From a checkpoint of a small mixture-of-experts model trained on Wikipedia: 128 SwiGLU neurons an expert.
Below are experts of layer 5 (counted from 0) of a mixture-of-experts language model. Rows are named router (the router's row for the expert), gate (a neuron's input weights, with its number), up (a neuron's input weights, with its number), down (a neuron's output weights, with its number) and show model dimensions 0-159. Each number is 200 + 40 x the weight over its row's rms, rounded and kept within 0 to 999.
After each expert's rows: a language model's description of what the expert responds to; "mostly gets" lists some tokens that are sent to it at least half of the time. This comes from a sample of Wikipedia text that the model never trained on.

# expert 9
router,228,252,197,265,153,174,198,243,193,238,229,140,195,224,213,211,244,208,167,281,165,235,155,170,148,202,205,150,201,156,164,204,188,182,175,222,205,258,268,221,227,212,156,215,250,249,128,264,227,214,147,168,219,132,238,243,217,187,275,198,151,227,227,228,248,199,197,216,213,196,285,212,183,254,250,184,172,177,229,170,215,223,134,118,152,151,218,286,195,109,154,163,179,250,175,238,156,201,158,245,172,224,207,204,153,177,169,198,159,216,249,286,205,163,170,171,192,219,191,275,199,207,247,265,150,180,147,133,173,215,172,175,184,257,159,161,146,200,197,192,227,141,292,223,223,126,166,229,164,178,170,194,189,212,151,291,247,229,257,181
gate0,210,196,131,167,162,139,184,166,169,208,214,214,229,215,195,251,193,224,268,197,132,220,218,201,204,207,180,183,142,180,274,270,217,194,260,225,253,261,198,186,234,248,278,189,227,197,260,197,174,132,151,168,215,192,253,197,222,180,222,197,219,242,214,196,228,141,196,267,238,126,253,239,208,197,190,233,181,226,269,149,187,234,266,209,184,305,221,221,215,178,295,176,110,186,176,164,145,172,157,245,229,223,167,216,200,196,261,221,161,198,141,199,173,212,147,115,227,179,202,181,290,131,212,203,186,143,216,170,211,229,288,211,199,215,207,189,202,184,216,177,207,191,132,226,138,270,252,179,167,249,134,220,226,169,233,124,159,208,173,284
up0,186,192,165,174,273,240,223,262,213,162,152,182,206,166,277,255,203,111,193,245,190,259,195,160,231,199,228,238,189,186,286,241,220,253,216,184,189,261,336,185,246,150,115,205,145,194,196,164,210,244,198,200,210,239,257,214,219,150,222,171,227,215,247,202,225,109,190,252,222,193,284,211,178,184,190,188,214,192,221,203,224,162,135,172,147,231,157,207,287,140,152,248,171,178,217,160,161,310,215,217,246,215,172,208,191,171,202,233,215,191,204,138,250,259,143,151,190,230,248,195,236,254,190,276,233,181,197,199,157,157,231,161,204,243,232,160,214,224,204,255,259,159,224,184,255,160,200,172,232,209,146,241,187,221,121,226,227,173,196,184
down0,159,151,264,211,204,162,199,198,140,231,247,156,195,145,216,234,184,165,146,207,143,247,194,150,216,182,213,170,213,220,242,211,226,231,268,121,254,162,149,188,178,185,259,258,249,248,172,212,220,188,296,225,169,197,183,178,183,202,222,201,220,141,174,160,283,255,162,158,194,162,206,223,130,225,202,184,217,185,180,186,270,171,250,234,97,205,180,206,230,162,135,174,205,225,243,226,201,283,275,164,216,159,266,241,245,197,223,197,209,250,277,210,194,194,239,141,255,165,173,249,265,219,192,147,143,247,163,198,287,227,125,213,208,250,182,277,226,226,154,216,210,271,260,156,171,217,221,223,166,195,226,253,173,236,219,249,236,178,197,244
It responds to: Finite verbs right after a subject, mostly was, is, were, be, became, as in the team was relegated, he turned pro.
mostly gets: " was", " became", " being", " be", " been", " would"

# expert 41
router,232,243,234,251,152,159,134,204,176,206,161,172,162,158,252,154,255,219,218,267,143,192,125,189,185,202,219,139,146,164,194,180,161,161,188,168,210,206,228,213,224,230,222,214,229,210,201,233,209,199,235,178,204,184,205,306,278,182,179,193,180,240,190,231,302,214,187,224,203,144,217,196,281,218,284,194,200,186,222,210,237,158,180,164,126,153,186,276,182,174,182,194,139,140,73,241,150,187,162,235,155,288,200,199,172,207,214,200,173,211,299,267,239,91,215,109,274,272,215,217,219,200,227,204,253,217,189,195,233,211,144,170,210,207,216,190,154,175,227,201,221,177,208,246,258,153,171,199,181,194,207,224,152,246,177,228,206,192,219,157
gate0,252,134,256,183,176,244,241,158,115,255,266,171,187,196,181,231,238,214,160,162,156,284,210,236,216,242,154,202,248,193,235,230,235,243,153,198,238,189,219,229,187,233,199,146,156,185,213,163,175,213,127,284,222,146,216,198,262,197,171,180,195,186,233,206,171,164,200,133,284,159,197,163,240,202,162,155,170,251,269,243,144,191,178,187,222,250,206,168,162,213,213,267,232,204,240,185,171,214,232,161,265,246,191,211,148,86,163,238,172,216,158,256,189,217,196,143,196,219,133,212,257,178,205,191,171,241,203,247,277,228,167,213,161,187,228,206,175,201,237,194,154,182,230,184,177,282,158,244,220,93,169,209,275,186,209,264,253,233,176,267
up0,227,251,127,270,185,192,192,160,181,271,226,227,247,142,130,210,199,168,185,183,218,247,114,207,171,218,154,214,198,249,275,165,254,235,160,185,230,241,193,161,224,249,210,222,202,182,209,151,179,204,225,213,182,200,153,225,216,250,206,110,171,274,183,193,111,217,267,165,169,172,196,159,133,163,213,165,266,304,273,233,223,159,184,171,263,207,301,203,192,150,253,170,191,257,198,197,237,193,220,191,153,190,185,214,221,126,215,136,168,209,233,185,170,198,203,184,218,203,165,191,134,147,125,188,189,220,198,215,212,229,285,197,214,169,232,255,234,248,139,154,205,153,231,207,278,260,213,196,150,123,219,235,237,227,200,253,240,180,181,205
down0,176,179,193,155,225,205,197,147,202,219,244,199,186,247,276,196,196,193,260,162,222,164,165,196,261,225,166,257,231,179,249,243,198,237,197,213,230,212,190,219,90,187,214,156,223,155,158,268,160,155,199,162,239,141,226,184,221,203,191,264,226,135,217,237,217,165,214,192,137,249,224,193,200,207,109,271,161,196,216,196,200,245,170,173,207,247,150,164,151,170,233,207,167,241,306,207,231,247,108,253,197,233,236,225,260,121,199,261,152,214,196,242,217,137,167,201,228,185,207,191,225,203,238,168,199,152,301,216,242,274,168,208,90,216,194,193,211,160,197,251,221,241,162,219,132,157,164,293,205,253,170,172,233,220,195,143,173,173,223,229
It responds to: Subject pronouns and relative or complement words starting clauses, such as he, it, they, that, which, who, often before was or had.
mostly gets: " that", " which", " who", " he", " this", " they"

# expert 32
router,224,155,241,255,150,204,180,131,205,210,176,131,198,118,208,233,261,256,167,281,211,219,186,223,161,224,200,190,242,146,169,172,160,210,147,230,233,238,194,237,217,195,284,219,303,241,123,286,270,151,148,178,245,166,168,179,209,190,230,149,182,256,229,282,262,271,248,245,215,179,226,192,187,222,202,212,208,110,238,202,263,252,217,167,135,201,198,175,263,214,224,176,158,200,198,264,158,261,209,222,134,240,227,218,220,176,219,184,191,226,246,208,261,144,127,141,267,255,225,225,201,185,210,230,180,184,225,211,127,215,188,195,193,209,193,157,149,237,183,214,192,226,246,207,202,221,174,258,192,134,258,211,120,204,162,233,202,186,189,180
gate0,204,163,214,191,219,174,229,234,119,87,205,231,213,279,223,175,207,199,275,95,242,191,186,166,222,270,221,221,216,133,259,214,175,256,222,182,176,236,220,174,202,225,161,173,293,207,176,195,194,108,178,265,126,219,181,172,210,269,267,262,200,165,212,221,194,230,198,214,228,226,206,197,207,200,229,167,187,204,200,189,190,255,216,222,184,166,203,142,224,238,252,175,213,232,262,186,239,203,273,149,184,189,196,188,199,246,190,218,105,218,225,231,241,137,236,151,267,192,190,223,216,149,258,97,241,210,161,158,143,199,137,201,168,124,179,279,210,164,212,244,198,255,241,214,204,162,228,175,206,260,204,200,191,219,116,170,188,221,267,234
up0,277,214,227,218,255,220,186,223,208,212,174,129,205,190,238,191,247,105,196,181,145,292,221,179,221,189,183,210,160,201,221,212,240,191,141,218,225,191,263,174,291,124,205,181,200,128,102,214,254,261,174,242,211,179,192,198,124,193,161,194,224,267,183,215,139,222,160,145,143,143,258,201,290,219,234,171,229,184,179,195,219,168,193,185,135,244,164,88,226,112,207,229,194,209,175,182,184,231,215,228,144,264,183,189,141,237,216,191,293,188,209,156,219,237,198,247,147,197,146,230,219,178,251,202,189,202,171,174,191,124,236,160,203,209,164,133,214,181,247,162,170,232,152,169,174,185,237,139,257,180,163,172,213,174,238,230,209,151,213,164
down0,200,228,167,235,146,242,161,166,177,194,184,281,149,194,230,243,248,207,202,212,234,197,246,257,186,164,189,174,214,242,205,118,163,138,189,205,150,218,135,161,172,159,230,168,137,210,185,111,245,269,195,153,254,192,214,166,211,151,151,199,201,219,195,173,254,161,224,209,211,140,219,116,287,266,194,183,224,187,196,190,164,341,264,276,147,229,223,208,239,235,177,246,202,219,216,226,236,210,213,280,255,149,230,234,283,112,161,183,187,194,279,232,147,218,189,157,179,269,215,167,140,216,203,231,234,181,233,178,208,155,198,168,212,231,192,199,224,197,187,233,179,202,214,187,138,251,165,211,171,197,204,166,184,199,204,306,170,195,234,155
It responds to: Single capital letters or short pieces starting or inside proper names and initials, mostly in tables and lists, e.g. P, St, b, B.
mostly gets: " St", "b", " Br", " P", "St", "p"

# expert 20
router,201,271,189,226,191,200,113,201,194,184,161,193,155,237,288,287,219,260,210,217,240,180,123,165,155,135,241,183,179,169,208,162,182,160,195,177,259,233,224,270,178,194,190,188,215,204,122,249,241,184,146,124,241,151,211,221,209,174,230,223,167,200,206,204,229,258,245,202,204,202,276,221,215,246,229,228,187,244,214,205,227,229,137,201,181,145,181,248,257,174,177,188,170,227,208,241,172,203,155,241,146,239,162,239,133,159,249,155,154,165,255,259,256,198,150,80,201,232,145,266,198,195,257,224,195,175,165,179,222,247,146,123,232,204,143,137,184,255,206,198,205,105,248,266,234,167,176,191,187,216,217,201,176,200,165,237,187,272,222,213
gate0,194,207,202,249,180,185,240,200,178,172,105,203,216,263,225,199,185,220,272,232,164,244,255,266,263,175,225,200,198,201,214,197,207,209,132,172,244,186,187,159,193,207,141,209,191,177,191,277,165,269,266,198,248,137,133,144,163,241,168,202,231,154,211,156,165,238,217,249,128,208,134,168,256,230,142,269,163,170,248,192,195,189,172,244,175,191,161,198,224,123,210,161,255,215,195,229,205,173,269,268,248,237,214,282,141,225,150,169,154,172,245,220,227,152,237,192,236,140,182,290,198,210,246,219,203,220,213,262,194,252,237,240,172,190,212,199,210,184,183,163,259,168,133,172,288,210,163,168,231,252,150,205,250,275,191,162,231,228,131,216
up0,151,164,186,301,174,255,189,144,206,177,269,223,314,183,216,95,167,166,195,176,218,230,200,224,257,279,152,271,260,190,192,223,176,199,245,227,165,220,248,233,175,212,280,202,142,146,201,245,198,218,158,211,171,252,159,222,216,127,179,144,177,256,167,225,220,231,165,142,151,161,141,210,174,189,205,237,142,150,221,143,234,192,124,251,172,260,149,201,140,237,257,193,143,187,179,163,228,225,222,217,201,152,187,261,253,187,218,264,192,204,185,161,247,181,214,188,174,191,198,133,282,254,210,228,210,211,127,188,190,183,174,143,204,217,195,214,221,224,174,241,200,181,169,142,216,170,190,130,169,179,166,216,181,267,199,141,238,220,178,140
down0,203,200,271,214,151,256,131,170,202,169,210,222,258,158,207,221,166,223,224,213,198,157,143,202,185,210,148,162,208,256,211,199,206,204,149,184,232,208,180,162,206,83,238,211,214,254,295,280,250,152,207,191,184,267,212,162,266,190,158,235,231,159,172,186,221,195,199,233,194,191,136,182,221,191,126,180,158,255,198,279,204,218,170,193,207,205,155,144,250,105,230,234,196,173,267,224,259,193,130,196,186,216,190,322,293,271,291,218,238,175,183,177,185,193,170,258,173,203,185,214,176,157,205,126,137,175,190,199,227,170,243,161,251,166,168,196,196,131,266,174,232,181,219,189,216,202,232,236,190,210,205,228,234,223,264,186,224,221,207,276
It responds to: Adjectives, participles and adverbs after is/was/were/be, like known, better, based, interested, and endings -ically, -ly, -ed.
mostly gets: " appears", "ically", " known", " able", " However", "ially"

# expert 42
router,248,233,234,209,115,156,175,166,179,200,162,156,148,211,238,181,198,273,209,245,150,125,151,198,230,162,245,205,197,185,197,151,167,179,224,239,187,272,274,263,254,182,231,195,208,168,179,317,268,217,180,159,203,195,263,177,189,181,256,225,87,264,194,265,225,212,292,198,187,129,223,178,197,232,207,155,206,187,244,216,196,238,189,196,190,193,186,235,172,142,154,200,162,194,150,215,157,247,101,245,152,238,178,181,184,201,249,217,195,195,252,206,215,155,148,186,201,215,225,244,189,138,267,168,251,159,145,166,169,190,163,172,212,247,187,127,137,207,184,204,218,111,215,242,226,131,167,193,162,189,226,242,156,248,156,228,218,208,242,190
gate0,183,279,231,216,265,221,174,226,196,222,208,141,217,222,87,148,122,202,262,243,222,204,245,192,233,193,162,137,201,213,178,152,154,189,194,186,196,206,180,252,203,232,219,229,217,181,154,195,312,108,183,180,181,187,228,273,221,235,254,156,261,177,169,191,127,203,193,159,157,172,126,151,223,245,184,117,189,216,198,195,234,195,232,236,286,228,223,170,160,194,210,284,122,167,221,177,206,198,203,201,146,210,127,184,163,262,237,192,252,273,233,206,180,187,211,217,156,233,193,193,164,165,174,151,161,149,205,142,205,203,178,188,171,220,283,202,212,173,184,194,134,154,211,257,227,169,135,244,116,121,191,151,203,241,232,194,230,185,179,196
up0,237,147,197,228,168,173,169,236,198,185,218,202,141,151,240,177,216,125,188,215,185,266,204,248,204,162,176,181,234,187,253,179,147,162,242,187,165,205,173,141,223,205,281,147,147,178,145,181,197,221,209,228,152,152,179,124,201,189,201,248,163,193,239,267,292,257,190,184,222,213,195,142,185,197,189,229,225,233,259,172,198,210,181,208,175,209,168,193,189,112,197,170,201,108,232,238,177,255,173,303,210,144,211,217,155,226,260,241,123,148,182,179,253,138,214,198,214,240,120,137,234,249,207,224,164,238,189,251,167,202,185,221,257,141,218,231,192,178,166,222,249,242,198,198,157,164,237,211,272,197,154,218,238,109,194,104,250,263,241,254
down0,185,203,149,209,123,214,229,156,182,194,205,190,148,209,120,156,205,202,251,163,179,173,136,173,243,201,185,166,262,178,186,175,140,230,192,127,254,222,236,243,217,144,128,191,222,149,267,185,246,271,256,171,131,129,174,234,230,193,238,255,191,219,205,230,219,200,197,193,271,241,217,203,228,221,193,170,250,220,191,168,213,203,296,165,190,212,171,149,250,211,148,171,241,205,224,212,212,201,188,158,225,98,136,164,189,176,137,204,160,232,202,181,159,240,166,171,265,194,241,172,279,161,217,264,198,176,204,316,164,123,202,141,182,135,161,194,200,220,201,206,194,223,172,250,166,224,212,171,198,209,188,235,187,208,287,254,149,293,242,243
It responds to: Given names and surname pieces in person names, especially common English ones like John, William, Henry, -son, -ley, in lists and tables.
mostly gets: " James", " John", " Charles", " William", " George", " David"

# expert 6
router,217,228,227,214,181,241,196,209,148,202,178,161,149,196,233,298,248,240,186,192,181,146,192,179,172,175,233,143,220,198,182,200,198,149,188,213,278,248,256,237,215,217,197,174,183,233,177,220,186,190,196,202,170,138,240,322,219,168,216,246,160,228,142,236,265,237,207,286,183,200,262,201,205,239,200,263,188,126,280,192,238,209,168,127,176,159,187,249,226,158,159,155,177,191,231,249,206,225,146,265,147,279,193,170,146,195,215,172,207,217,247,252,289,164,165,203,238,177,165,248,146,150,245,228,199,190,210,170,132,225,143,197,243,205,210,108,145,171,173,169,244,142,205,285,256,156,158,206,184,216,246,215,164,227,190,280,168,206,159,196
gate0,182,253,195,130,211,232,163,203,188,184,277,205,175,147,207,226,196,210,172,229,230,252,197,254,167,197,213,238,220,195,203,203,265,204,227,304,203,187,128,179,158,205,185,155,149,242,229,168,153,185,197,117,184,181,204,119,167,248,195,237,211,192,194,116,197,248,225,199,240,96,259,198,175,258,243,229,256,135,192,193,193,167,178,206,242,118,216,136,213,244,176,171,283,203,227,198,183,225,255,268,203,204,182,206,223,186,191,215,235,238,243,188,240,151,164,204,161,261,224,197,189,231,217,201,218,304,201,198,227,234,203,251,171,223,275,165,196,167,198,225,180,204,282,238,137,169,240,140,220,192,151,231,151,158,278,275,270,121,209,159
up0,283,140,166,176,172,170,122,155,187,107,174,193,175,179,235,178,280,248,213,168,215,185,263,188,194,217,162,244,131,218,220,199,218,210,164,154,178,221,160,256,185,230,170,163,157,214,180,201,215,167,190,221,146,255,226,219,254,180,132,208,256,163,190,218,226,257,176,145,178,198,251,259,135,253,210,213,187,206,219,230,200,120,219,209,167,160,226,200,192,265,257,223,174,171,236,212,116,208,246,209,216,264,177,133,163,184,250,221,123,234,252,199,203,132,169,142,254,185,193,229,185,124,215,201,161,198,218,176,119,185,274,201,208,172,256,173,143,212,216,208,249,262,178,188,244,269,183,155,232,255,175,172,154,159,115,177,247,239,247,151
down0,187,157,160,236,180,230,147,189,257,197,221,147,173,155,206,183,224,267,207,246,215,187,201,268,199,261,174,215,178,225,177,143,237,182,228,169,192,186,182,210,273,157,245,234,198,221,192,221,231,121,241,226,165,205,250,240,182,274,246,176,180,180,284,204,195,302,179,184,210,217,243,243,251,203,228,208,121,229,229,246,204,212,240,259,116,206,130,190,172,209,232,175,219,150,182,195,235,177,172,226,224,196,223,150,205,250,146,131,187,179,212,212,203,199,183,203,216,140,207,208,205,219,248,223,198,160,182,319,141,169,158,142,282,160,182,265,262,188,119,175,143,255,273,166,137,209,175,163,212,200,227,219,275,201,121,130,150,215,188,152
It responds to: Past-tense verbs and participles right after a subject or auxiliary in biographical and historical prose, such as made, began, built, released.
mostly gets: " made", " began", " held", " located", " released", " led"

# expert 48
router,260,283,233,209,178,209,160,171,189,226,197,185,191,181,201,195,197,252,180,233,171,209,173,212,145,104,160,182,134,181,152,185,155,159,189,180,231,246,214,232,207,208,174,187,247,241,199,260,181,208,136,158,293,216,227,151,224,197,240,226,99,283,224,270,240,196,254,235,154,102,235,198,203,236,245,153,227,216,229,169,274,205,112,194,195,183,124,218,167,203,174,152,213,200,92,245,139,221,131,164,159,222,169,206,216,217,205,229,138,228,229,181,247,209,156,218,224,196,159,291,154,134,246,252,153,214,182,176,209,225,193,162,193,179,180,155,126,208,188,205,255,187,198,227,273,123,171,201,186,200,233,239,153,207,192,228,216,156,236,197
gate3,210,218,200,191,176,176,192,236,209,199,214,166,138,229,163,216,241,151,232,267,261,184,226,238,183,207,146,175,195,219,204,178,237,177,343,282,184,185,129,199,197,189,97,215,165,136,228,269,295,206,217,191,219,128,225,185,218,233,220,165,228,254,206,179,248,214,208,241,238,175,161,255,127,198,230,185,172,241,221,209,246,233,206,226,210,214,194,133,216,243,228,147,163,174,144,197,242,158,208,210,146,232,144,162,218,146,200,155,162,131,117,203,180,212,205,202,149,150,173,176,174,196,205,246,224,243,198,267,195,208,125,191,253,163,242,143,192,143,197,187,129,186,185,251,198,287,84,209,186,190,148,204,259,211,153,182,197,193,182,238
up3,120,187,203,197,197,102,168,131,155,227,189,188,148,123,134,165,187,191,223,147,220,151,241,269,246,203,179,165,224,159,201,237,231,185,282,131,257,245,160,215,196,180,77,248,153,214,218,241,233,263,293,206,188,164,192,182,152,244,211,186,208,209,186,232,216,200,130,183,233,199,216,242,139,207,189,220,213,202,173,265,175,136,208,218,190,183,203,146,156,196,175,158,219,141,155,195,213,126,212,252,262,164,174,299,241,103,173,224,197,183,177,209,197,245,173,180,231,204,244,226,226,133,189,169,242,237,223,268,176,166,143,255,165,221,239,199,174,232,219,217,169,152,230,261,193,191,204,169,238,120,258,200,171,239,203,198,221,169,201,203
down3,56,176,155,181,185,197,207,232,260,198,240,193,218,198,206,166,235,182,234,206,152,182,184,235,281,179,220,206,262,210,211,203,244,183,256,197,202,202,207,177,211,184,184,222,142,157,308,113,263,216,278,208,155,155,210,205,162,129,163,167,192,210,275,170,197,229,199,198,145,136,136,279,257,276,213,248,204,215,179,245,207,224,207,173,243,215,175,214,224,207,212,232,195,207,193,234,230,190,109,227,196,234,177,213,171,194,127,238,259,199,250,230,130,247,138,158,232,250,224,166,218,215,148,289,241,195,175,227,234,157,142,174,278,189,172,163,168,220,212,211,181,192,221,205,244,209,199,193,235,240,207,276,235,193,224,186,122,204,292,206
It responds to: Middle and final pieces of Slavic, Baltic, Germanic and other foreign names or taxa, such as -ić, -ović, -mann, -sson, -ins.
mostly gets: "ić", "č", "š", "ič", "aeus", "ović"

# expert 54
router,226,204,222,194,173,194,166,159,137,209,186,190,141,195,262,177,216,240,193,220,176,127,160,159,183,221,279,140,156,187,174,144,199,137,183,192,225,288,257,248,201,203,191,246,228,210,186,290,245,183,186,161,224,147,245,188,253,201,249,190,91,282,191,247,215,173,208,210,193,142,163,177,190,170,271,208,210,182,200,257,213,267,166,182,155,147,188,193,225,145,158,150,157,202,130,246,167,233,85,210,147,250,179,179,213,187,252,213,188,189,243,226,197,166,159,200,166,260,215,287,197,178,223,231,246,182,154,167,193,203,180,191,242,205,149,178,140,212,154,239,230,201,216,283,278,180,142,229,159,220,239,246,138,207,162,220,237,251,261,179
gate0,195,178,208,205,217,129,214,223,115,244,253,180,161,186,233,209,258,138,231,212,185,265,145,214,246,210,176,156,189,187,237,186,170,195,152,188,212,168,223,159,141,241,207,247,179,191,223,169,198,228,177,183,228,193,169,191,233,185,150,250,178,155,177,181,190,168,191,160,263,216,202,157,202,233,258,256,193,182,249,207,213,199,221,196,195,138,249,278,147,253,202,212,155,103,166,135,175,252,186,191,201,181,302,137,158,253,182,239,247,94,176,226,156,194,192,165,228,170,252,214,114,222,163,217,268,182,234,202,301,208,122,133,223,209,123,221,203,236,152,179,199,218,205,185,163,190,199,266,212,215,172,189,159,147,155,205,114,254,184,112
up0,211,230,205,169,245,213,201,131,186,200,122,196,222,211,214,180,243,257,216,176,233,202,194,231,213,167,180,270,207,174,160,174,177,194,103,202,168,265,198,200,269,205,201,158,201,185,269,196,215,204,153,238,172,262,246,273,244,165,229,221,180,221,190,140,177,157,143,190,273,201,218,183,196,194,155,235,153,123,152,155,161,213,221,167,174,231,175,143,172,257,190,217,152,188,176,193,264,103,162,100,321,175,172,199,208,206,261,175,248,226,222,179,186,212,125,156,177,186,187,216,128,203,156,163,215,224,223,198,258,191,171,162,190,196,191,222,152,239,155,251,201,150,272,211,254,180,184,196,193,189,249,247,244,151,163,259,94,137,245,169
down0,184,189,201,210,144,204,193,122,227,273,235,145,190,255,210,232,248,122,244,234,245,223,253,240,242,157,187,255,225,181,228,273,86,203,185,199,155,222,192,151,151,120,196,206,184,214,143,243,320,189,160,247,176,208,152,188,144,250,194,135,216,208,152,198,240,224,141,179,188,163,192,231,174,189,208,164,232,237,144,161,235,179,235,144,178,176,181,226,201,242,229,265,203,145,248,199,184,173,167,139,142,175,190,155,163,207,168,258,194,237,166,193,252,223,193,205,233,105,237,277,232,194,227,260,208,245,252,158,212,113,165,115,209,224,203,255,171,190,193,159,183,160,220,225,187,178,236,196,171,213,170,253,236,233,147,248,197,172,208,171
It responds to: Country, region and nationality words inside proper names and institutions, often war or military context: United States, Soviet, Syrian, Civil War.
mostly gets: " Russian", " Guinea", " Syrian", " Islamic", " Soviet", " Queensland"

# expert 47
router,254,222,246,221,148,195,139,173,177,212,176,156,163,197,197,187,252,302,216,267,174,186,186,219,228,248,176,220,205,115,164,127,171,154,180,230,254,250,238,239,234,161,211,168,227,199,108,247,220,210,175,219,217,252,229,178,227,206,257,287,135,295,132,216,172,192,287,213,247,98,244,194,189,238,208,193,231,175,186,239,206,277,177,231,214,171,173,234,183,179,144,139,144,210,96,223,147,219,167,250,155,228,195,237,185,223,279,212,185,205,227,201,228,203,109,168,169,199,223,237,200,183,252,244,224,185,175,211,160,234,175,197,175,209,152,153,158,201,177,224,212,164,241,243,219,127,150,225,200,246,267,179,179,264,176,199,230,202,195,186
gate3,253,151,241,183,139,256,199,146,255,217,145,254,98,182,236,212,174,271,237,194,238,233,195,241,231,177,128,210,146,207,195,242,227,193,172,205,274,224,175,293,174,193,208,214,226,188,192,232,101,273,150,141,245,251,187,210,172,151,225,205,170,227,219,164,186,178,194,212,184,176,226,232,181,261,182,184,214,203,205,290,179,272,249,163,217,167,166,277,183,245,203,245,197,236,169,212,200,179,173,173,207,165,239,262,161,119,236,173,256,196,249,216,171,197,168,149,140,193,148,277,215,255,271,298,238,168,225,203,169,270,261,224,243,207,207,203,215,136,165,192,239,220,191,204,164,188,197,245,102,228,183,207,159,247,195,204,201,225,198,174
up3,247,163,136,185,208,258,216,170,167,219,218,121,238,220,205,201,229,176,141,204,223,196,283,193,173,169,157,209,201,208,263,127,210,285,190,179,265,197,91,282,220,125,215,188,194,177,189,157,232,222,253,237,186,157,162,219,138,216,244,246,207,200,178,144,311,247,164,126,197,177,220,165,223,206,170,186,222,265,214,213,157,153,193,236,224,123,118,183,277,171,205,261,255,165,205,242,151,130,226,219,222,152,177,235,173,217,216,152,195,245,143,205,257,163,224,183,226,181,162,243,167,127,173,241,219,259,160,202,214,158,252,179,164,205,254,219,193,193,235,197,218,118,206,165,192,127,173,238,239,174,211,189,238,228,201,175,239,203,244,186
down3,186,237,167,182,214,211,238,201,210,213,154,231,194,206,210,148,157,214,154,246,189,180,192,205,141,178,212,235,201,208,198,108,232,242,221,155,181,204,192,236,116,298,214,217,200,127,102,250,204,168,203,110,224,197,183,192,178,168,241,194,236,160,222,193,208,201,234,185,183,187,164,201,153,206,231,115,237,250,215,168,190,157,148,163,171,188,189,211,211,239,138,216,233,235,280,228,224,233,183,242,197,220,138,141,233,203,204,242,177,182,116,232,311,152,173,195,154,215,150,301,226,159,225,265,236,167,232,119,133,161,243,200,161,225,204,217,241,186,155,262,163,206,115,110,205,207,236,156,238,141,208,175,178,169,227,192,176,149,263,231
It responds to: Middle or early syllable pieces of European proper names and place names, such as Hart-le-pool, Hild-re, Le-inster, plus name words like Oak, Green.
mostly gets: " Oak", " Green", " Rose", "ne", "den", " Collins"

# expert 46
router,252,198,299,185,202,232,140,188,177,177,206,212,166,195,193,204,227,289,174,265,240,216,181,131,236,171,218,136,210,166,172,169,160,176,202,179,217,200,246,206,213,186,253,164,230,192,174,289,221,199,195,223,160,200,209,209,234,207,211,241,149,231,143,287,171,247,281,216,192,185,218,159,154,205,190,182,191,153,180,168,225,219,184,151,204,195,113,294,199,138,199,176,162,231,166,205,105,255,185,221,149,244,183,183,138,216,224,222,185,186,226,246,217,160,146,216,259,247,139,240,113,182,256,211,233,199,206,152,150,271,154,124,210,211,209,134,143,247,150,228,233,175,254,184,229,172,182,272,270,132,226,210,147,216,173,231,280,226,216,214
gate0,184,121,181,187,195,200,268,215,157,242,204,155,193,255,129,177,140,193,249,252,200,195,155,207,127,163,192,185,194,227,255,177,185,175,212,225,234,217,141,238,251,188,218,191,273,214,164,208,236,225,183,178,242,188,129,207,259,199,187,186,204,215,179,241,233,335,235,213,218,235,192,232,207,238,123,157,283,206,156,205,147,242,210,213,231,213,232,230,195,191,238,171,237,233,186,251,210,143,205,141,154,207,169,209,267,120,232,187,160,180,171,260,182,185,168,206,210,183,103,243,161,209,97,174,227,224,173,262,160,191,194,181,181,182,169,229,168,268,202,251,170,279,181,249,153,194,209,192,135,139,169,162,243,196,91,256,164,241,216,216
up0,184,198,181,169,267,209,233,170,225,231,174,233,230,221,280,129,234,213,198,215,169,203,210,226,247,133,253,218,217,237,154,219,151,187,203,205,151,128,242,207,223,181,182,248,160,204,213,203,202,196,226,168,248,102,286,251,190,242,218,195,230,177,137,172,195,165,186,226,195,137,140,262,258,163,204,225,300,250,212,257,158,181,234,208,225,155,204,189,204,147,233,244,186,190,244,205,192,216,132,124,147,194,206,223,166,257,207,238,209,202,112,300,136,183,224,248,244,262,246,203,244,164,168,223,235,170,189,208,143,287,189,171,167,275,212,270,211,186,218,186,189,174,230,166,190,224,286,203,220,195,245,137,151,231,263,169,206,215,211,273
down0,138,255,216,202,184,197,248,256,231,224,283,230,172,165,177,329,194,204,234,179,213,183,250,267,265,176,178,209,234,233,203,224,145,167,130,216,169,206,231,174,211,230,241,169,233,215,176,195,193,179,193,171,261,208,235,232,208,173,197,140,217,216,194,93,149,222,215,237,242,179,209,218,249,122,208,243,186,182,213,238,236,103,211,197,212,187,151,171,178,179,235,173,185,236,213,232,202,108,250,163,164,269,157,184,238,204,136,146,269,230,134,220,209,239,178,121,148,232,203,219,208,218,218,131,179,176,177,271,239,175,248,244,262,164,105,196,213,259,169,223,172,200,293,247,251,236,183,218,179,148,189,245,231,227,196,186,217,173,240,228
It responds to: Opening word pieces of Western surnames and place names after a given name, such as Mc, Cob in Cobb, Lam in Lambert, Dund.
mostly gets: " Mc", " Mor", " Rob", " Cas", " Ro", " Mont"